config.toml
experts_per_token = 4
moe_layers = [0, 1, 2, 3, 4, 5, 6, 7, 8, 9, 10, 11, 12, 13, 14]
beta2 = 0.95
Below are experts of layer 7 (counted from 0) of a mixture-of-experts language model. Rows are named router (the router's row for the expert) and show model dimensions 0-191. Each number is 128 + 32 x the weight over its row's rms, rounded and kept within 0 to 255. Numbers have three digits each.
After each expert's rows: a language model's description of what the expert responds to. This comes from a sample of Wikipedia text that the model never trained on.

# expert 25
router:059202076199131105125157110175174108142165111095137098103088156163094139156130131132175149112099181087120138091164126081114102159085153147139186143148114127113180141125116144037107104112145120130172145198131151094169141126115090112119117137111076120111190160086119165136192137072173114120132116130130177134092150089172144128126125144138075077134161113094128158079065119120102126118142190140139134086104077092163124102150157100066156120139100144130037206176171110165109096157095159058085117122160114144188150117147161131154112112131124128178109154127101127129100116118120170154
Description: Inner word pieces right after an initial fragment, such as gl-im-pse, Tob-ac-co, com-mer-cially, ly-ric-s, plus com, app, spec.

# expert 41
router:103190094206110120150184102143157112123145151108105106134051150151065149170110158134170149165141087124125164098161152101164066103107157106105060164161123101155122118128109161058097104077123122108159113195117191127178178158092158082132129166115118153132124138119094137152192148085111142135108157148111089084119132095157180113148164136158109129144182158158100142132098164107183162124123174113129119146076129121153184123092122124088116122084091165100116203171206089136096077118137121110093129122148150151157192147168214161169128142116143109143163108083128088113113083143117137098
Description: Word pieces with j, ak, aw, or am inside South Asian and Slavic names, such as Pun-j-ab and Ban-j-a Luka, plus hyphens and line breaks.

# expert 63
router:114182078207136082098115116103138095138094089127111135065053134148097115127181110013135142100129118087140102107108136124090159154133125165141118126089154112098150106133129130065104161113144134124123156139126149137118217141174115112141096134157144104116091126098090161150183183139154114126128107140153107067110132167116114157120130115133115082122113103120087097144116118107187132110144180104084081151076135129134151096163101121154124086130185131138094213104175107111151062045156169104129123127179118159150166153197167109152186160150130075122157086085132098081132129138101131203
Description: Second pieces of names and words after a single capital letter, often in sports tables, such as Ned, Ray, Alderson, Ahly.

# expert 10
router:105205125167106090117112107137175124121158131080069119120069167187122092059136127095146170121111102143118148098161154117128134136132117126145095175136101141093129096147166110072070150115123139172157120188147123094118150146149059135078083124164058129113087125122159135107195194124092114130093149072182111113077097119081097133076150122138113058091164072124127089103065134146137131076114135110102091175135090128170149135117146145117103136125177155120099180151179119132139039124106128083108126098192133123150179122153178122128133121161125122154139140135133055091094129127158108212
Description: Tokens in footballer biographies and sports stat tables: "for" after "plays as a striker", table pipes, team, DF/FW, FC.

# expert 16
router:118211096168132123131162111138146107102149135039131118111120137195112113082130135078143123166138145088128110082156120129130139138154164104096081199118090176134141112124146127065106109105152126144127123200105119048074138121140098106100097178112108094140130155133172125047200166130088106103083138094138146131136110127077104159104123091167089102103149122096127074136092174130157152075082105095097078211104095092157132135116126171105108106129155149147088211104145160133143074112148138080121122089177125126146160114165138148152177080159151151146126151119147068084089151135116094187
Description: Words naming sports competitions and seasons, such as League, World, Cup, Championship, Year, often after a year or "Major", "Minor".

# expert 32
router:074202147187133090127123146120112090180094143124120164115075132134085123097142124103088116138165118109157105099188148135152137161145167135201104177136108130082158083119084113097128118122149119150130134173146132111169177162183100179114106132110100121095098160154120164137189142119141090089127148102106104135065093151115145151079159096152072068106115073102065113145120166155178145138173119138080115166124115161152189076156143132140136096113160126152110172157215134125087054116125136080145148151155080143143105111230113115111156104144175161183161126092154086114111076098145144156
Description: Colons, pipes, dashes and apostrophes in match reports and sports tables, such as "Celta Vigo:" before scorers, minute marks, and score separators.

# expert 47
router:069201101206112145165177116174136153063136130128126181144058069159081101187068118055116150124116089167120109137126118092126104187105153100166131075149171091097143101186183088066096155101152158174135056169104176148140170095144108098159078130114111158172131112099110138129154179116174105162070110103099132088135138175150133143130079109163116106058114149111069113105085120152148153108119132163091101140112144120171128147114081123160132121144162148152093183133157115137132069109079115091098135183147143150135162175134162144140138101154119123113080096131128149108113096146130124147
Description: Words like other, not, these, another, and any, plus pieces after capital or lowercase n, as in n-ie-ce and N-u-ytten.

# expert 49
router:083192108151116137122144116132127138134180102117089057164098146162058117076120128102130062132100153147110140141126103100158119123150149146158124118149155142140095131153121101071097146108111157143093118192097201153123150130118112099079075149146102163084051094107132163110170133119118082112119138122102107144105125145117168148141122172159101101111122182086086100141141131130132121086154141107104076147123089131166099094103122081142163084065118107125062201152184085156118065091130164111140155124175162180151152114145128188073169133172157114133114106050137092086083119071104073206
Description: Commas, periods, closing parentheses and quotes, and section heading ends, typically after a place name, year or number.

# expert 14
router:126198097201153112081191128098138072130095128116106126107072087175117117117122105112163118135144060158103151085088141118123103101154125132122077141115122100089082099113100121033096104184146150119114101182112114126164118139086128121082045176173100171128118086154106163108192135097118062113078125109098062062073120139112149120135153159131028147180125153125089139157131150132117113105153107104076087145081125068109174141141090127141130122077138141138119171131191130131122111170146114106128129147165101148144142147191131150123102151108166128182135064124150128124135140081101088134
Description: Pieces inside Slavic, Czech and other foreign names and places, including Cyrillic letters and accented letters, such as Djok-ov-ic, Vlad-iv-ostok, Nov-á-k.

# expert 26
router:102168076216132129097151139094132111064119152125120142146074080114097099109139084080200109103129105128129092077144111091171103140090152190131088090155125134101106107072101106036114131118144165136108096133106121108159155122078113138105117175150124168136073125163135143122196186133128114127126127150109104077078118130114157143172185141162060122128106139115074165129125181138139108098111137097104088179092170122159168131138094132161141112090170117170089156114231077110062099145124120091143158077189106078101170127174113147124146125116123141166089090101141145136106124134107078155
Description: Accented or final vowels inside Spanish, Portuguese and other foreign names, in squad lists and credits, such as Ra-ú-l, Pabl-o, J-or-ge.

# expert 62
router:064252114148162099082142124134173140090106118088052119166088071164092074123165147068153133097092107132132106140188105117155111116140149164123168162126135121102148093118137144075153116130091115158136128220147122111136124170099144115133132143133059161076073170129088124118210152175188068133115125082149171085119164166146122137102144120140057103151111129139121150083128134070136109091122113168156119118146152081125149114118094140102110093100120120121072184114120140175097106132107167066093116172144181130143123092147137131143157067126183144104101087103099118097101124141108130135
Description: First pieces of Latinate words after "to" or "the", such as dis, rel, ref, trans, av-oid, dev-ices, inter-vocalically.

# expert 35
router:142198122194131097139146118123133105111127125054135121138098134156111117145140077061177077104095151136099123072150149157154098160118146150115093149105156117064193095137194115101098119114179091122099095172110122139091157164099101092125060169078098119138140143110145136123208165124099176107123124097130152125077082111090154136158122159147076097165146145099143075108118140156131148062122135148134052166102147101103153124170149147133150155081149188171083195124193131188161090139120167058149095137156125124137170095211156105134154134150167153113106120102136111105092120121081107122
Description: Pipe separators and row-ending pipes in tables, especially after header rows like Total, plus ±, %, coordinates and en dashes.

# expert 55
router:071207086210149133162154123160170105123130165092130077139068103159097088105095098103119057113106116141113094124163113108123101128113177126122152111111129138133194152137187099055140150140168201140167132146097119135145130125149056110126119143114129130126147097146118133109192180157154167126097119162134152056083149162150117116114146166156105067045105141131123117121082123151140119126119116164100062117125149114128116163138162124111167134122167106172073187126224136135121131156082186057110127160150180100190160145121148156111140082134112137081101110120172105140128114130150126191
Description: Subject pronouns and words in quotes or dialogue, such as he, they, my, You, and Every-th-ing, no one's.

# expert 31
router:077212098165124158133176122184105122172137153070065142194146159150101156136111176124132143157084105170135116088167171127177137128115104104166113101154131137111150092122157078077111128105132119136146104193092126064071154120085122098124106143093165079121111109137150103089199154140109115104076132149123093109121132170129132143073118117116098151102107151140122106128062132153109123105083133108121088176128088095179102121138138161123076089122138122177110255197180161112095125149132134069104122150161157171159186129160109101135102115137177098134158174093165093117105126092113134167
Description: Nationality adjectives and occupation nouns in biography openings and infoboxes, such as American, British, politician, producer, business-man.

# expert 51
router:102225127165147092095138097132107096129119117106109098159130136158106102149131137113114116129116086102105121133161161149125160116089132155128125143104172110153149061197126124057131068135145127168119127205148159085142135104107098091127081201139149162114107136181074124128212189122143118171121096071092110079111101161112125120077139119165048144120141118120113107101138135088185156110129101165126072169146156074124130145137101101140128073121174179130090188168141121139105100112120153078087137110096143109152215112138194147115167095162214105115129128091175117136111110095105096163
Description: First pieces of capitalized surnames or words right after a table bar or space, such as Gray, Sony, Pratt, Transferred.

# expert 12
router:061196109158114107082167103155161131066142109086097149104084140160113069141136091091172121121115148098092111077142130114120107124129186144114103114141129121157160092173124110063123146098129165170171097198137192151178176133125129133118164099082143135095073121081114190162180146151160074116109180139143050100104121099096152172130129181131071096080195128143084128104129140122117160078140182156053106114118164134152168137122077166157085110079149159135121174102140117152107102092117131084093125168158143157139150130191091151089170123129167138144125124112095101118138091075132161131
Description: Words of returning or renewal after his, her, the (returned, again, up, new) and odd word pieces in names.

# expert 17
router:070192091208136139093171121115146148156114113135111120106083187149089079121152129073119152144105105131103128070102130088131065139121133160101116120105093082129128102126120116047101117128067152129184112176146129137144186138201130119084110139137146146092108130065126167141145169116131157123106103145116019107141183117088163172137145102161095104140127171131124097112132140151141130126146135114070117161098121079100178107129153093082198095104078166122111176107148080117152077118157115045120130118209137165109161139150144144158175135191134121165161115126138134085138158079133105172
Description: Middle word pieces of surnames and place names such as McD-ow-ell and McD-uff-ie, plus paragraph breaks and section-heading endings like ==.

# expert 4
router:096212103190099131064150112146128118112120177109114133168136115164116146138109125066140119136084112189127114122142154097144182155116123163169080099159132115139151102153112133101171144099125103140186094225093127158117116125110139050149115170106111111138113143140107155133173179153143094151053185081124073105123150161089175167113119110127108122157116135128097160165130145139137140083161185136136111143152083069138135142098089154129132090113140140122073151155155133149113119069113126070093136148102120107147158061196104153137124108109232115117112125035067100107067142107145136164
Description: Past-participle and verb-ending word pieces such as -ed, -ized, -ated, -ved, plus "of" and mid-word "r" (prot-r-uding, cont-r-adictory).

# expert 38
router:064185125190147122083128175156131127096102101094114177123159131163113140180119126066178077117125137180122064085120141131170119196113129158096130124100132099105168090172148127066155137082119119133108109193108109177077165057117160102124114165154131114139125149151066107137185154164167185143034124096123119050129135133087168160088139132146093106143129168120148119107127136099116135032148126136121081139109162078120149145144114131143122103088130189179124179118198104132097144113155167078121090129127173127135111096169133098118137125112208143131131146070121114132091136114106151119
Description: Latin taxonomic endings and infobox coordinate symbols, such as Phyl-um, -idae, -us, °N, °W, plus the parenthesis after "Population".

# expert 30
router:088189095183153096108169143133094063087124120108102181127103144178116126082109144123148073158169132130125102095133148108152133132142171144110115122142169146112154082180151115061129063133158157134102106186095103129158124151119143102085096184153150101112080097137106152131210137146162089101050147076121111085092116140109151126108140144147104144125134091123109099135133165146131126102135128173104021169123142086075145141138146184188136097064142131142074220117226132121123099111119187115146125132143112102143140142193120137097118118154149174123158083080128128121121152065110100155
Description: Final pieces of foreign proper names, especially Slavic, German and Latin endings like -ić, -ov, -berg, -ini, -us.

# expert 15
router:104184102165139108172162111102153130133127158135101157119044170147093146122087104084124138109152099116150123116127152121122098122108156142162128135130189106132148055147111162076119112109098153151155129160108166156112205112117123107157075149134146156118094110134135145110200185132184126119116118121080070074123135099136155150175152136145101111158137125154103131173127112140214176129122209140128117145103147139106212107141048123120167094136160136102117182128196109082121057081121109107139114120193141144178174120212165144137167142181188084123131092075156096157151085132120140145
Description: Inner pieces of Arabic, Central Asian and South Asian names after an initial capital, such as Muhammad, Mahmudov, Rashid, Abdul.

# expert 20
router:092201109187112103094158142112144125089107079072139140115128130163080089122132119087178127130146166107086119117152143165156125114149163183078155124119102123119134081125105130052135109100094152167147138206076119131134142081154142109078102193136084110123140154106078165120190183168127104081120156098118130123123174138098161137095107107144060109171131080103113134156097176098120112063177104138071112170141152072083162137137158130166117120083177126166114195152148114176173075123128119072111083108136110082150149097190182128138170128168127141147149135046143129129132136090135120088
Description: Pipe separators in vote-count tables, plus middle pieces and suffixes of Latinate words, such as val-id, ox-id-ation, opin-ion, form.

# expert 6
router:085179142192085123154127117133150119106079080094103160083089137169083115144119085057108145133155125186166102115113174114131190130077141100165106127175152106105111058141175135033091152118157174198128139165135160150140127129126103091084141119098094139131119148096140155130171162126158150083130154081121133122117103112154116117111142149163107078122103148127106078154110153099204114094165155091105133210121147116156148129155131138144119098148135158135116238132186144106111091109159093040102099146141127186150172153183150175091097145129137106174113109118148175113103096140136166139
Description: Pipe separators between cells in sports results and election tables, plus pieces of politics and cinema words like Minist, ist, cin.

# expert 58
router:096221119141102130145156087123137138081112140032092159116122128155055094098100095060113137103077125184087069092122173138101133157132168153118107093118159149104154089169127164048089157072193129195128097159098092099155113152123137079120132186131121163122071147112123156119176212111167148145075101096069094090098115087129109125135139093164106131127107097143116089128085152132158091060163165120134108122096139124103093108149112162139150160145137126094103131100172119114109072089100084084115112156164142126171156138164178083125144123102122145121115131111081154128113145125116066142
Description: The pronoun it/It as a sentence subject ("It is located", "it was announced"), plus list, prov, and pipes or breaks in tables.

# expert 1
router:077203107167103119079140088172168139178142121054082178105132116175097088097135093084146143096114130148072073103127105084098148176146102150135173107118171098138156094119125106076104182072101153139148130168138133117170125126114064157092120159078119111141134153139151141118196182161167156116081100101148133091099197113113110156140111107130091039128154099117114150120054127115114216105158132099089122120131088078109121108169113114140135147116126127131094159114188099105152073085138154110095100143202138154156103099185154136103119119103148076139112151111145107112060113156137101160
Description: Word-initial fragments and abbreviations such as U.S., States after United, CA, MA, and mid-word pieces like Ag-ric-ultural, plus infobox line breaks.

# expert 7
router:129184123181127099104140082105155133130124134064076115182139087166130104125105123103174153087183090111144090090132142081213088166118133151134126138131147129147111112074177098038111134113113143142102134172147146071175150117095142080151068161151131136111068132172135125093172212116130084137124089115114121129133129159149122113123143186123135091099115173068107126112092171123122152129138140157071103144149128078096099084137162110133164093108160147230071202135182130104123114089110118081080154154136116180128141104128129160093101139130122095112136106079128129104094135135074115206
Description: Sentence-final periods and words opening a new clause after a comma or period, such as and, he, which, when, However, This.

# expert 27
router:094206128213132128079138110165143127094174152086096142173065128138071097099129113119172127091085165156141091106193075091109132173098166143145123110108143098118157087140160129081126068138115180226179135170085128146148118176158095123113076117087161146111091093129107134129176142127115115132139139117152095103122098123148123167105166187122098090070123146108090148077091111107157088102137162143110080108138089111123137160164113083150167105097132147137097214144171124118153094164130167117144115202117161161118143123162113154080125098137179140145117164115151076178147059130125170127
Description: Words in story and plot summaries after he, she or tries, such as to, kill, persuade, him, and exclamation marks.

# expert 33
router:118212115134131147143141128101153105122128149073068155092116135097119105162137140110106155130156107149110065080130125173189089131155116152102097107135188109124205098104127155024134122126127142136146155154105141090097171117118156095143089169158136126165089177102114084118172185132134130157120105062122081122089118153179118127134149148125112150105122126117093121131099172081173165091120165148101101138153130072088113106155114125114144099070145172124102187156200110117077113109106099067080107115120090143135179136206151129128149131151172127107102094030157152157058141146069143166
Description: The and or comma joining items in lists of places, streets or names, and decimals inside geographic coordinates, as in Frutigen and Kandergrund.

# expert 57
router:086234113202120126102168102140191122153203153097089091116090129219120101078082114119156154164140119134076131101180114166169120135133173147137159172172100095154116126138097147058089122109120133150169129185162130152148164111114082078130121140081078158155137129180116112052218114170163164117130111141104121096087118099116151102136121134137110136164112156131129130109097181139131121095095148143146095100111155099119133138186127125111164174075129128120117165147143168102120115077107107057123144175119085120204159102158160140158145152107133120116138132080108107052111124128162144152
Description: Particles like up, out, into, across, and inner word pieces such as evaporate, dissipating, manipulation, collaboration.